From a checkpoint of a small mixture-of-experts model trained on Wikipedia: 46.2M parameters.
Below are experts of layer 10 (counted from 0) of a mixture-of-experts language model. Rows are named router (the router's row for the expert), down (a neuron's output weights, with its number) and show model dimensions 160-239. Each number is 128 + 24 x the weight over its row's rms, rounded and kept within 0 to 255.
Before each expert's rows: "raises" lists some tokens whose logits its average output raises strongly, later layers aside. This comes from a sample of Wikipedia text that the model never trained on.

# expert 19
raises: " the", " his", " a", " its", " her", " an"
router [159 141 132 125 125  88 145 123 132 147 120 112 109  93 142 147 166  87 154 137 124 111 122 131 189 144 123 117 137 115 180 154 147 145 107 117 105 139 101 155 106 118  99 148 138 132 146 126 139 133 163 148 107 122 100  93 123 168 107 154 144 123 124 114 127  91 138 185 139 131  83 141 136 130 138 141 133 145 157 137]
down0 [126 134 126 115 127 139 121 128 108 144 112 106 168 131 105 141 153 140 128 136 108 128 137 143 164 128 124 107 103 131 109 139  93 134  76 135 154 102 140 149 160  95 137 177 116  94 125 139 143 137 106 123 154 104  99  99  53 175 135 155 118 117 144  73 114  74 118 142 121 127 157 111 103 143 127 134 112 108 119 138]
down1 [181 118  89 113 144 101 154 155 116 111 160 127 146 119 110  99 121 117 109 146 124 126 133 168 107 122 115 133 124 124 129 131 157 106 111 146 134 178  97 120  97 136 121 133 173 163  83 104 151  93 136 148 148 126 118 120 135 142 144 123 113 120 157  95 130 174 104 168 120 111 145 133 120 148 120 102 141 141 102 173]
down2 [ 89 134 111 147 128 128 136 122  88 125 137 157 121 118 144 143 107 155 119 153 125 126 136 146 137 184 166 148 143 136 145 127 121 126 158 145 136 105  99 144 127 149 135  81 159 119 118 151 118 126 147 134 137 118 117 107 156 144 107 126 145 124 146  89 164 143  83 117 142 132 145  69 106 152 167 103 175 113 174  99]
down3 [158 139 124 105 147 136 105 116 133 146 130 150 149 137 144 121 119 103 116 105 159 132 153 103 146 155 177 185 102 143 113 122  94 134 133 123 141 128 112 137  84 129 119 102 157 145 125 117 132 112 139 114 106 135 122 160 153 123 104 117 122 129 154 150 124 117 126 111 103  86 125 152 132 145 149 125 132 170 170 104]
down4 [154 137 159 115  99 145 158  92 133 124 116 155 101 133 131 129 153 106 146 170 132 174 119 178 137 172 155  69 141  89 117 144 169 125 123 119 124 117  99 118 108 130 119  96 141 121  74 115 158  99 130 139 110  81 119 153 169  97 128 130  90  99 108  81 124 138 142 132  72 140 137 161 130  96 160 108 138 141 118 114]
down5 [136 109 107 111 101 119 122 154 134 151 155 116 160  99 109 110 123 135 151 141 114 152 124 177 163 128 118 170 125  96 157 187 121 128 128 118 124 132 161 107 139 107 100 132 137 139  92 160 106 123 118 146 122 127 145 169  97 114 100 137 106 156 156 149 170 105 127  97 126 146 129  86 114 115 111 145 119 109 139 114]
down6 [115 117 100 148 128 167 156 157  97 149 130 119 143 135 106  82  96 145  70 118 143 120 132 133 147 127 122 130 121 185 151 133 146 114 132 162 147 148 144  93 133 162 136 133 107 146 146 117 151 129 106 128  98 157 111 144 115 136 121 145 144 114  99  90 101 128 149 107 131 153 116 151 110 130 173 160  82 165 137 144]
down7 [142 110 148 133  70 139 113 123 114 143 118 140 127  87 163 109 145 125 124 147  98 131 145 126 140 135 113 112 122 128 106 124 102 145 161 116 112 135 130 134 137 145 112 153 131 119 130  90 136 128 133 111 122 118 128 113 133 136 178 156 127 122 126 105 142 131 133  90 130 133 161 164 112 119 121 145 138 116 142 116]
down8 [150 107 140 141 117 130 134 126 139 139  90 147  75 116 110 135  98  73 123  98 125 171 130 132 100 122 165 105 126 127 115 130 139 204 128 104 119 118  72 137 105 139 132 128 126  86 131 114 105 130 122 109 178 135 105 127 130 120 120 144 153 135 124 137 121 144 101 169 150 101 112 142 131 110 163 117 145 119 150 144]
down9 [142 136 109  94 113 120 136 124 143 124 118 118 129 141 128 135 138 118 126 101 123 134 135 120 132 138 107 128 134 155 161 199 160 133 118 134 107 136 119 130  93 135 139 148 106 192 151 125 148 199 102 107 130 122 112 160 108 142  95  96 113 143  96 133 108 201 140 131 171 150 141 115 105 133  88  92 133 180 154 135]
down10 [104  74 150 126 121  86 159 141 139 115  80 141 111 144 148 140 149 122 131 106 116  96 150 142 137 114 122 161 147  91 144 130 112 159 122 127 150 114 164 145 143 130  99 142 133 113  79 124 139 150 128 120 110 137 120  97 152 121 145 105 118 125 128 164  84 125 154 101 124 123 119 114 157  68 122  66 112 125 100 148]
down11 [107 109 130 154 136 132 136 115 116 152 129 102 125 137 123 124  90 179 113 108 121 114 152 117  65 136 127 117 121 142 124 126 113 144 143 122 155 163 167 113  97 112 123 114  80 161 100 147  92 147 107 115 152 104 121 180 133 126 144 122 107 141 137 145 128 116 122  79 126 147 150 190 109 162  83 123 125  91  99 141]
down12 [ 84 121 141 169 102 147 126 100 158  84  96 143 116 150 156 144 142 147 120 133 108 150 150 116  87 114  94 135 136  85 117 136  98 100 115 122 128 130 111 148 105 159 130 137 134 135  83 118 149 122 127 128 112 167 148  91 106 115 132 141  95 124 125 191 142 144 170  83 160 129 131 150 106  75 159 149 169  70 127 115]
down13 [160 149 165 125 114 108 138 135 137 113 131 123 144 108 130 123 157 122 119 142  97 130 108  75 126 101 121 174 144  93 110 120 159 161  99 104  76  86 133 169 148 153  71 135 137 126 111 105 134 119 119  98 135 163 129 142 114 163 112 127 120 143  99 155 156 106 142 113 131 146 123  95 166  95 111  58 135 117 155 114]
down14 [127 133 135 147  91 168 101 121 140 146 105 151 107 184 140 154  77 162 142 121 111 118 110 131  82 116 159 130 136 107  82  98 160 132 158 153 123 147 129 105 179 162 102 133 137 138 155 160 123 144 113 129 136 137 123 117  92 133 168 130 140 131  94  98 164 174  95 127 155 144 142 114 135 118 129  89 129 146  93 158]
down15 [128 136 139 153 179 121 127 133 141 104 153 111 120 121 137 136  98 144 137 144  98  65 161  98 111 122 134 140 160 137 114 125 121 122  96 139 124 110 114 161 161 136 111 110 143  48 137 116 119 160 153 132 143 129 159  91 182 139 153 144 133 112 144 134 126 130 153 155 134 110 144  96 134  98 139 114 122 131 134 134]
down16 [111 126 134 141 148 114 123 174 135 119 111 160 113  87 105 127 133 103 130 138 128 155 156 114 138 140 141 126 116  89 150 154 122  94 124 165 127 139 119 115  98 105 136 116 128 106 168 130  88  79 137 184 150 133 123 116 175 112 129 106 107 103 133 143 141  83 104 154 200 114 135 117 104 124 148  53 126 142 160 111]
down17 [124 145 179 101 124 141 125  73 122 102 124 142 113 145 142 135 104 170 131 131  89  90 127  89  95 149 104 160 123 126 127 110 125 131 213 122 141 146 127 131 142 128 147 149 146  99  93 128 142 124 107 101  90 149 153 106 171 148 137  84 127 134 140 121  83  65 116 131 110 117 153 146 125 106 142 119  91 132 122 151]
down18 [134  99 151 109 167 141 117 124 109 145 152 120  92 179 159 110 105 111 123  81 112  99 128 126 113 129 115 156 137 170 114 138 132 160 123 141 131 136 124 119 147 129 130 142 106 122 121 122 147 184 139 169  78 116 130 159 148 114 153 113 129 141  92 104  91 116 144 126 134 129 136 135 139 187 116 107 141 107 134 150]
down19 [143 168 107 147 157  96 172 113 146 114 139  91  64 143 166 155 169  89 124 142 130  54 137 143 102  88 130 106 114  95 102 122 117 113 122 113 131 132 156 151 131  97 180 114 148  98 161 124 139  89 130 111 121 105 150 130 142 135 162 125 155 118 150 115 122 134 161 148 148 147 141 132 131 158 160 145 123 117 160 135]
down20 [138 133 120  97 183 125  95 144 154 138 141  96 107 153 109 147 153 104  98 136  85 114 107 141 168  90 149 124 143 132 146 122 118 132  92 126 132 106 103 140 153  94 151 101 116 167  84  73 120 131 123 134 114 139 152 116 147 143 165 122 205 118 111  91  92  86 108 133 120 143 128 157 147 166 113 131 164 126 146 148]
down21 [ 86 111 173 116 118 129 140 120 145 166 126 121 101 136 119 144 180 171 147 122 154 125 125 130 124 144 145 159 131 127 182 123 141 112 108 138 161 132 151 123  88 121 136 112 163 140 189 107 130 123 105 115 129 133 134 153 139 144 112 105 101 136  90 172 172 163 165  64 121 106 147 109 138 109 148 114  86 163 155 159]
down22 [109 181 112 105 118 113 110 127  73 148 116 172 101 121 139 138 148 107 123 160 118 114 114 100 141 139 112  78 148 110 192 117 135 144 127 118 129 131 119 125 104 144 105 120 130 144 148 104 138 174 136 134 154 125 155 175 172 125 101 149  69 151 134 125 175 135  85 138 119 113 122 130  83 156 136 145  88 174 154 103]
down23 [122 130 137 133 156 157 110 142 108 114 152 125 132 106 101 142 129 103 122  83 122 136 126 123 146 116 117 138 118 100 167 183 138  70 154 106 144 131 118 138 135 137 135 117  90 150 134 135 156 159  94 116 142 129 143 143 112 165 132 134 118 135 147 139 145 144 102 171  96 156 114 115 114 113 150 179 107 152 156 114]
down24 [132 130 130 148 127 134 109 146 104 179 126 178 144 112 113 113 107 141  97 119 134 136 108 153 107 145 175 149 121 151 103 137 132 126 155 139 108 150 130 147 141 161 163 143 141 135  87 111 123 137 134  94 111 111 138 112  93 177 137 111 128 121 113 113 145 120 183 144 121 147 134 132 140 148  56 128 146 131 178 160]
down25 [120 145  98 119 148 161 114  99 112 157 132 116 141  95 133 135 107 129 140 144 112 103 138 110 156 130 117 105 100 149 110 147 148 138 105 154 143 140  86  75 124 139 139 175 150 120 114 157 112 122 141 153 163 130 136 177 137 121 138 114 134 126 126 118 139 168 117 124  83 122 178 152  60 113 140 124 136 114 145 145]
down26 [119 105 142 153 166 101 133 116 156 131 147 165  91 109 137 132 130 129 181 136 130 106 106 135 127 151 105 121 101 145 109 140 116 119 130 139 123 114 110  94 136 168 175 142 145 135 214 125 119 126 160 129  75 101 121 144  91 136 115  72 140 141 112 103 118 139 105 133 128 149 156 108 138 150 101 101 156 156 133 127]
down27 [147  99 104 101 111 149 114 135 143 116  98 131 128 107 150 140 144 140 140 179  74 141 164 145 152  90 137 121 146 107 119 128 127 161  82 118 125 114 153 153 174  68 112 141 104 120 155 115 134  89 187 103 109 146 118 144 175 141 124 133 169 129 161  89 131 159  94 168 132 117 133 147 168 149 133 137 152  99 153 116]

# expert 15
raises: "ing", "est", "ings", "v", "age", "over"
router [158 130 148 113 108 120 124 141  92 140 141 181 113 113  98 129 126 167 137 149 118 154 120 160 158 110 118 113 117 106 138 133  96 115 134 110 163  91 137 144 134 128 112 134 125  99 127 103 137  79 150 175 172 140 122 103 158  88 177 113  85 126 140 104 123 115 140 152 106 122  84 125 147 198 127 101 149  98 126 152]
down0 [134 113 123 129 109 122 144 129  87 152  66  93 154 144  88 110 191 141 134  93 110 170 120 128  96 144 135 146 110 129 119 143 121 146 133 130  84  64 138  93 131 121 160 110 136 130 138 104 158 152  88 159 110 140 142 138 116 121 125  97 127 128 107 139 144 138 124  92 128  96 149 130 164 120 137 131 127 104 159 170]
down1 [118 136 116 140 142 127 151 120 110 125  87 106 152 112 135 125 105 167 152 155 160  92 126  98 119 131 114 132 143 157 111 118 135 118 117 138 128 196  94 136  92 168 137  97 146 144 100 144 162 136 116 135 161 151 136 135 147 123 144 141 198 117 157 121 141 122 103 132 146 143 147 149 154 153 142 123 150 123 105 134]
down2 [158 163 163 110 140 148 115  76 124 128 121 129 131 120 128  84 158 157  96 148 152 135 124 121 127 119 147 135 124 147 125 152 116 121 130 126 141 127 127  90 110 107 160 113 119 120  85 143 119 169 130 166 178 100 124 127 149 168 109 188 111  90 102 107 125 131 121 144 185  99 125 104 112 163 115 106 151 117 129 141]
down3 [136  92 137 117  80 138 186  97 146 125 140 112 142 141  85 103 126 139 144 140 109 156 107 170 103 111  70 126 105 141 144  89 124 129 111 145 140 147 144 148 123 169 134 172 144 139 103  80 145 125 111 139 127 108 106 113 126 140 151 100 132 109 164 116 137 131 137 163 146  98 103  81 143 121 121 105  99 131 135 138]
down4 [117  87 104 149 129 161  89 134 117 119 132 146 115 176 159 124 142 113 149 119  45 106 120  99 115 106 144 135 138  81 160  98 119 137  73 131 110 116 130 151 118 124 157 156 104 131  78 100 180 145 117 129 139 153 122 124  91 105 123 118 131 114 148 125 152 136 153 100 123 124  89 211 178 177 147  95 110 105 137 137]
down5 [ 85 120 165 141 138 127 128 130 141 131  77 102  93 158 117 167 152 166 112 154 125 122  97 121 126 139 115 115 134 147 150  64 130 131 154 147 113 137 111  97 128 116 130 144 178 107  94 101 150 147 118 163 101 118 170 150 145  64 116 155  92 141 121 137 164 135 129 101  64 142 122 153 104  80 127  91 131 151 120 118]
down6 [167 128 126 135 125 102 143 143 196 183 113 131 130 129  72 117 165 103 166 159 126 133  87 106 134 113 133 133 183 133 143 112 186 150  98 138 117 124 121 129 134 129 115 168  82 139 111 149 141 129 146 164 126 125 148 132 128 106 136 111 119 114 124 144 132 141 108  84 129 123 143 160  78 124 132 127 130 119 117 110]
down7 [118 131 106 154 136 146  96 131 117  99 119 116 157 150 133 128 117 124 116  88 164 156 137 115 112 143 107 105  75  97 144 168 136 132  95  99 138 128 142 110 139 120 168 134  63  94 171 116 119 142 114 116 120 128 124 148 130 121 131 110 145 112 100 105 118 100 100 149 120 137 124 109 124  67 111  92 116 157 109 131]
down8 [ 90 113 144 137 142 143 144 109 122 108  67 161  80 104 144 124 152 140 132  94 111 144 100 143 118 122 123 102 140 128 147 140 157 141 136 111 128 110 151 131 114  88 150  87 152 167 124 153 132 137 124 165 152 137 148 108 163 128 110 130 147 126 126 145 159 119 107 121 137 142 148 159 107 107 113 136 197 149 133 110]
down9 [146 112 143 147  79 131  78 129 110 111 131 153 112 119 144 140 150 119 133 108 157 130  86 144 124 104 111 136 111  72 113 133 108 142 140 131 150 146 118 139 152 143  93 143 134 104 116 129 157 146 109 121 119 156  83 115 143 142 149  88 116  99 164 125  95 117  72 113 160 112 116 127 124 103 114 105 106 163 131 171]
down10 [157 131 107 116 105 143 114  90 127 121 123 102 110 136 144  94 177  91 128  84 138 183 142 137 165 111  65 113 145 112 129 155 117 145 113 148 128 125 131 157 131 119 147  69 108 132 120 106 126 120 131 121 110 108 106 127 139 128 190 123 127 109 102 134 153 100 159 143 112 111 125 147 107 122 175 112 149 136 144 149]
down11 [151 144 128 110 117 149  93 101 124  83 160  98 136 109 124 114 156 195 137 141 119 126 154  97 131 158 119 131 104 104 164 128 122 134 147  92 136 143 129 120 165 153 114 101 142  95  91 149  96 125 112 101 137 153  85 156 132 137 125  73 140 133 105 136 164 128 162 173 141 128  94 137  85 134  95  96 128 167 110 120]
down12 [ 91 146 105 175 143 137 112 157 153 184  93 130 126  98  89 124  90 134 125 111 139  89 118 152 141 151 171 126 159 161 107 159  94  82 116 150 134  78 126 126 130 133 106 195 155 104 164 156 108 120 123 112 125 125  90 119 155 118 112 109 116 132 120 146 144 151 169 148 135 120 131 113 147 150 129 168  80 110 129 128]
down13 [122 143  65 125 131 119 157  82 106 167 126 161 158 116 142 131 126 156 120 146 155 153 133 175 151 144 131 125  73 133 149 136 133 132 120  98 108 121 114 123  83 127 142  74 184 145 152 130  81 104 118 100 135  85  97 114 125 115 131  96 135 116  88 170 122 131  92 104 129 126 169 108 130 130 142 112 105 109 163 170]
down14 [108 117 133 130 123 134 139  91 129 119 133 151 158 112 130 150 149 137 142  98 165 107  99 102 122 117 162 103 159 113 132 171 155 114 170 150 126 103 136 145 125 138 131 141 108 121 130 156 162 137  97 147 120 131  94 182 137 211 127 126 128 148 129  99  85 125 129 138 172 133 123  74 147 127  80  84 144 139 104 137]
down15 [149 139 115 148 138 163 114 127 141 139 148 179 194 144 140 165  99 137 114  82  96 145 125 117 112 144 119 174  99 120 102 102 132 113 116 128 129 158  96 120 133 120 138 140 108 135 124 148 128 129 144 117 142 110 142 126 165 116 143 156 127 126 140 165 112 114 132  79 126 139 125 159 128 118 132 139 187 104 145 109]
down16 [132 135 182 135 148 148 158  90 155 113 135 105  87 151 115 113 178 123 134 147 119 141 113 105 126 114 130 112 103 134  99 173 129 117 149 108 121 112  93 133 124 132 178  80 107 148 101 113 176 132 147 113 101  79 128  86 157 126 156 141 115 113 160 136 102 151 146  85  97 136 107 127  93  70 125 137 145 132 155 106]
down17 [135 101 124 114 147 172 160 117 115 118 154  81 118 122 138 127 113 138 121 118 127 124 123 156 104 106  92 131 159 121 155 173 138 134 121 137 124 105 105 139 101  97 141 132 104 153 104 131 115 123  90 137 118 118  80 107 158 114 160 119 102 149 112 135 118 118 130 115 129  83 102 158 135 135 128 103 130 122 168 145]
down18 [111 123 169 160 130  82 128  97 112  96  75 115 155  78  95 115 137 106 137 174 157 153 124 128  80 120  91 150 164 152  97 104 147 103  68  76 128 172 112 125 152 130 125  91 130 112 136 139 130 139 133 112 126 155 156 140 139  69  86  83 122 154 198 102 151 123 121 121 123 149 167  95 126 114 151 166  89 153 127 105]
down19 [162 158 150 182 111  74  89 125 113 118  99 148  82  83 152  86  98 110 113 166 114 124 169 135 166 100 105 141 101 128 128 150 102 151 123 137 106 145 114 123 176 121  80 163 146 119 109 149 144  87 119  96 135 135 116 109 124 153 102 148 116 129 120 130 152 119 176 101 165 151 100 112  89 126 113 121 114 123 135 118]
down20 [ 91  93 127 167 122 153 138 109 123 155 105 125  95  93 134 140 133 128 129 149 115 176 128 126  97 140 123 111 105 116 148 124 143 149 133 152 112 144 101  46 165 139 134 199 160 150 132 123 170 139  98 129 175 167  88 124 118 104 116  98 131 174 147 113 117 116 121 126 151  98 148 112 116  92 116 112 130 109 125 143]
down21 [106 144 132 110 102 168 127  81 126 147  98 119 162 134 170 106 110 127 142 105 106 116 103 135 106 133 115 100 126 151 107 150 105 171 164 118 112 131 170 137 129 134  94 151 131 149 129 137 141 116 139 172 121 131 146 148 126 139 142 122 136 124 125 117 123 143 120 126 135 113 184 140 160 144 127 136 100 180 105 143]
down22 [114 100 121 102 168 155 118 128 137 114  88 101 163 144 147 135 107 108 115 128 123 115 128 110 149 131 166 137 125 110 130 154 119 120 123 173 154 151 113 144 138 157  97  86 132 109 122 136 102 140 146 137 124 159 152 149 121 146 129 136 121 124 123 141 140 191 124 153  76 154 134 173 128  80 105 123 129 153 126 131]
down23 [128 143  94 106 130 113 119 112  75 105 126 110 174 163 118 124 146 111 144  89 101 135 132  99 137 139 130 183 112 145 128 150 108 109 106 138 162 136 123  93 124  81 174 131 112 158 126 154 117 142 111 159 166 168 144 107  75 129 121 111 126 131  97 154 111 146 114 119 146 157 144 154  89 126  97  90 110  94 114 122]
down24 [151  90 103 105 120  99 144 137 160 130 154 144  96 103 168  90 129 112 146 127 129 117 136 160 119 152 137 114  98 149 117 139 132 157 147 161 139 137 132 107 122 115 146 132 178 173 131 131 106  84 168 119 107 156 105 118 136 118 148 130 107 120 141 108 116  91 113 112  95 111 147 172 112 119 128 146 155 117 134 154]
down25 [119 139 139 123 129 125 148 137 109 106 131 130 129 111 145 169 120 118 127 123 142 124 163 137 104 199 117 164 164  69 113 116 106 123 129 178 116 131 120 145 195 134 132 124  82 158  92 104 102 176  80 167 109 142 147  94 116 166 133  90 129 132 121 115 113 123 128 165 121 144 111  63 121 107 113 132  93 119 168 108]
down26 [156 118 124 110 128 108 146 106 133 104 139 108 147 141 124 103  59 133 117 101 147 100 108 103  91 115 142 125 137 123 102 131 129  95 107  89 132 111 142 120  75 139 131  90 121  75 130 143 169 139 162 100  86 134 107 184 134 114 154 147 146 156 102  94 151 126 138 123 111 127 140 164 147 139 129 168 136 109 108 165]
down27 [139 100  93 108 127 150 135 122 122 115 130 157 156 127  81 127 119 103 145 134  96 115  93 149 165 126 149 123 151 118 156 153 165 128 117 112 111  94 115 160 115 139 105 118 130 109  79 171 124 145 126 109 129 125 106 116 139 109 101 138 133 148 162 150 140 125 115 187  98 148  83 143 139 148  90 135 103 125 104 106]

# expert 24
raises: "u", "or", "o", "ue"
router [137 153 175 134 127 140 125 117 151 116 121 136  90 103 119 107 147 165  82 124 128 125 109 159 123 143 102 136 111 126 131 111 177 124 112 131  99 123 112 131 118 158 116 130 134 129  90 156 141 102 113  97 141  82  92 126 157 147 156 140  83 166 113  77 125 127  96 139 113 116 119 136 111 112  97  97 170 169 124 114]
down0 [152 136 115  97 169 129 135 146 121 141 176 121 117 152 115 128  95 106  83  98 111 133 119 109 138 108 128 128  89 121 137 160 139 138 168 130 123 172 150 121 158 123 139 140 154 126 118 101 136 134 110 157 108  87 108 153  92 185 126 153 131  85 120 122 138  77 164 139 131 194 130 159 153 144 142  95 156 116 108 109]
down1 [120 122 110 152 136 142  81  60 127 114 147 136 128 118 133 152 146 128 110 166 101 115 193 114 126 120 128 147 122 131 117  98 100 135 156 149 145 143 163  95 103 143 135 131 181 128 143 135  91 180 154 129 150 148 179 111  91 144 133 124 166  99 124 132 103 111 126 119 157 154 126 151 116 119  88 135 104  56 145 152]
down2 [141 170 134 123 133 134 137 165 157 124  82 118  95  44 172 113 110 151 163 163 124 132 132 157 105 110  69 124 124 128  86 155 142 131  96 132 109  89 128 169 129 106 162 137 102 125  92 118 117 123 117 172 103 107 123 134  90 175 116 128 109 156 133 143 123 154 133 103 120 135 144 108 127 104 139 133  80 153 127 131]
down3 [190 120 140 104 114 150 109 101 172 169 165 118 123 124 151  85 138 113 136 148 106 127 135 146 171 126 143 121 119 109 143 156 168 131  75 126 105 139 174 105 119 112 125 153 128 129 110 138  99 125 159 128 148 121 135 161 103 133 114 144 106 146 151 130  80 120 129 100 168 142 105 140 129 118 112 142 113 142 156 196]
down4 [129 145 116 145 141 169 156 139 184  93 147 154 128 153 162 132 115 155 154 127 137 122 139 103  92 137 138 132 155 128 107 134 126 156 115 165 123 127 142 112 124 115  77 173 120 157  82 123 110  93 136  85 148 130 116 150 117 126  83 116 133  78 124 126 121 164  92 101  83 102 113  94 121 127  86 116 122  90 151 124]
down5 [148  96 117 151 137 122 152 187 136 108 101 120 148 145 138 115 174 122 126 131 152 117 144  84 136 152 117 140 130 123 168 116 130 150 145 167 162 154 120 151  94 148 136 129 141  91 102 146 124 171 111 145  98 166 147 136 120 140 114 126 175 130 111 114 150 110  89 141 178 116 141  98 164 148 109 169 135 109 160 167]
down6 [114 123 125 126 148 184 122 124 146 122 110 107 139 168 106 107 157 124 133 147 145 156  94 125  98 112 124 114 138 104 109 113 156 127 139 164 149 121 124 142 153 113 190  84 144 110 102 116 137 150  97 139 101 118 134 105 114 147 138 138  38 121 161 138 174 123 126 101 131 117 136 141 168 118 170 110 138 144 138 144]
down7 [125 124 118 121 124 144 137 130 125 177 128 100 138  92 104 116 151 141 122 149 117 117 136 111 128 130 140 124 107 152 147 170 131 134 135 115 132 100 113 148 125 121 105  85 135  86 118 142 169 142 130 107 125  91 129 127 112 118 149 103 107 128 153  95 100 147  91 131  94 150 139 172 129 120 142 143 152 145 135  83]
down8 [144 109 164 107 140 136 160 134 129 120 163  86 152 135 138 125 104 121 139 147 103 135 147 114 128 128 139 137 114 156 127 180 126  87 109 121  96 127 122 179 141 138 137 161 130 178 123 120 176 128 146 173 160 137 151 119 136 115 160 184 140 151 132 147 120 126 147 151  70 160 111 157 157 137 143 113  97 148 145 118]
down9 [122 129 125 160 144 109 154 107 121 107 127 144 129 155 131 139 142 116 144  76 103 103 112 156  53 126 110 158 137 157 119 121 151 122 101 104 106  94 132  97 117 155 122 107 120 121 140 109 146 126 113 109 132  71 153 134 138 110 140 116 124 141 175 133 144 142 165 113 130  85 132 151  96 115 105 135 122 161 119 164]
down10 [134 124 115 149 136  88 148 136 139 158  96 137 100 107 128  97 104  93 104 125 168 108 131  96 100 141 146 130 151 134 150 124 102 133 129 111 101 112 133 135 151  94 117 107 146 147 139  66 135  98 153 116 152 175 115 130 114 127  72  97 104  86 116 139 122 153 153  83 149 125  99  94 177 149 156 118 126 132 146 153]
down11 [130 168 157 128 157 159 104 100 160 148  92 121 141 139 137 176 130 143 111 134 128 123 109 105 168 125 120 147 145 101 160 109  89 104 137 124 151 135 104 111 141 141 132 118 105 132 117 112 120 118 128  96 124 118 157 111 175 118 144 169 143 137 105 155 116 109 104 148 106 111 153 122 113 109  96 133  83 159 132 141]
down12 [117 132 144 122  81 144 139  99 157 138 148 133  78 105 124 130 111 161 141 134 131 130 115 157 160 117  92 105  95 124 123 119 143 144 121  93 150 108 129 115 144 124 175 137 133 170 154 131 135 166  84 102 142 126 138 169 178 122 138 126 101 100 119 169  95  84 136 124 127 109 123 113 139 146 101 135 144 140 120 116]
down13 [123 137 104 114 161 136  96 133 118 178 136 139 131 145 125 139 135 120  94  81 128 128 156 169 150 132 135 137 159  89  96 137 116 120 135 119 127  70  99 134 136 110  83 130 123 110 122 152 133 197  75 156 104 128 146 138 141 117 147 139 196 166 110 158 171 150 140 125 139 160 149 163 123 164 127 137 134  81  99 108]
down14 [146 109 155 126 163 124 147 118 133 121  76 162 107 117 118 162 163 162  91 136 136 107 142 130 151 141 167 164 135 128 120 132 102 111 128 118 134 137 100 101  77 145 168 146 116 136 108 108 128 103 109 107 113 104 167 114 154 131 142 117  92 128 136  80 139  91 143 104 119 134 142  95 135 130 142 153 178 148 156 159]
down15 [130 120 105 147 134  96  93 165 107 180 122 151 103 130 112 160 114  94 100 124 123 146 124 124 170 109 136  96 151 157 135 163  75 115 154 125 108 109 125  88 121 135  96 132 150 132 108 114 105 125 112 141 137 139 108 128 110 152 109 154 141 144 106 131  93  96 121 112 144 138 148  87 142 132 115  98 180 137 114 154]
down16 [126 138 123  92 136 147 165 131 148 110 167  87 122 108 113 141  85 126 102  99 134 132 142 144 138 121 120 158  65 118 123 160 138 145 122 166  79 129 128 169 172 175 131 171 107  99 115 110 156 153  98 135 138 132 117 151 134  77 139 149 135  96  94 128 133 114 100 117 146 143 136  91 119 140 141 141 132 105 111 101]
down17 [142 168 128 151 125 162 116 106 127 136 131 118 173 116 109 105 149 134 168 167 146 131  74  61  94 116 103 113  71 153 141 124 137  98 138 117 141 116 117 169 110 136 118 130 107 136 130 155 144 138 111 118 134 166 140 108 175  93 167 157 105 156  82 119  94 155  78 138 142 135 112 118  84 114 117 155 154 115 112 139]
down18 [122 103 159 139 105 155 133 145 142 117  78 119 133 123 151 129 142 104 139 151  91 112 145 101 108  72 125 109 114  86 142 134 109 134 119 120 136 133 126 148  82 128 147 118 155 148 139 158 140 145 138 141 111 138 134 138 145 125 140 143 136 117 115 144 139  74 105 159 121 110 144  79 144 113 113 120 133 108 117 156]
down19 [138 111 139 139 111 101  83 113 108 105 162 113 107 171  95 140  91 155 103 135  87 135 101 163 118  98 154 163 136 154 121 123 135 117 106 133 113 123 174 167 101 168 128 120 133 132 113 148 111 118 153 112 150 115  88 141  98 126 140 140  69 125 135 149 141 154 113 140 177 162 114 157 147 122 200 119 159 112 138 153]
down20 [162 128 174  96  98 149  92 113 120 169  95 150 145 128 133 183 118 135  98 152  88 135  85 119 117 136 148 132 113 123 150 131  81 148 106 139  86 143  99 149 120  91 167  97 140 132 113 111 134 143 130 131 186 108 106 102 143 113 135 114 113 155 164 140 148 115 144  81 151 107 120 148 152 135 160 100 163 169 153 138]
down21 [137  66 124  98 113 110 138 131  97 145 113  83 102 171 186 117  87 158 150 166 140 131 166 152  92 117 126 140 132 106  95 119 160 164 139 104 131 146 155 145 139 126 131 152 111 150 140 109 132 143 151 146  86 142 180 152 137 137 112 124 124 136 134 148 162 104  79 151 121 128 125 145 158 144 141  97 126 119 181  99]
down22 [142 147 103 131 154  92 134  87 119 117 121 150 125 128 103 113 157 156 120 158 126 107 148 141 121 111 145 138  98 145  73 117 143 148 105 152  85 106 122  84 120  94 134 142 133 145  87 141 140  74 135 174 121 137 122 137 136 138  84  61 119 111 128 124 128 127 168 166 141 105 153 127 149 142 129 153 106 106 154 140]
down23 [ 87 120 135 124 161 155 127 141 106 143 123  46 129 180 139 132 143 101 139 164 105 171 129 136 159 124 118 139 134 124 143 129 128 143  81 123  95 177 127  97 147  98 173 117 146 153 126 117  90 130 110 161 122 154 143 148 142 157 117 131 123 124  74  93 117 111 150 133 111 146 149 115 114 140 128  81 119 152 141  95]
down24 [151 162 154 114 145 111  84 127 159  82 153  84 166 122 131 130 115 139 135 138 155  72 143 151 123 139  92 115 121 122 124 106 137 118 146 136 146 136  98 119 138 132 137 136 159 111  87 136 156 141 140 122 104 114 154 121 126 148 126 124 116  95 124 112 121 158 139 146 141 115  80 107 118 130 125 118 122  91 115 117]
down25 [114 122 119 139 114 115 134 158  98 123 139 152 123 115 156 105 118 130 116 119 100 119  98 144 114 148  72 138 144 114  85 138 141 120 153 130 154 134 114 147 148  73  97 145 161 142 122 106 155 123 156 132 113 166 149 114 172 128 150 121 133 151  96  67 185 169 132 121 140 147 138 174 120 112 130 132 101 182 103 157]
down26 [148 146 126 116 121  94  99 147 152 120 120 114 154 123  90 123 151  91 163 123 143 127 123 103 120 123 138 126 157 183  70 123  87  97 124 134 109 115 112 135  84 154 156 141  95 111  77 166 135 141 137 106 118 169 171 111 133 144 134  63 138 132 124 111 121 144 107 130 114  93 135 144 125  99 120 108 106 145 141 178]
down27 [148 174  80 121 134 125 108  91 120 139 120 115 125 166 129  84  77 118 129 120 136 179  84  97  96 154 162 131 171 155  74 104 137 103 112 146  96 147 124 133 131 140 144 109 158 141 105  93 121 117 124  98 151  91 130 124 132 121 107 133 144 141 132 126 141 134 132 175 111 126 137 173 118  88 114 124 131 122 127 157]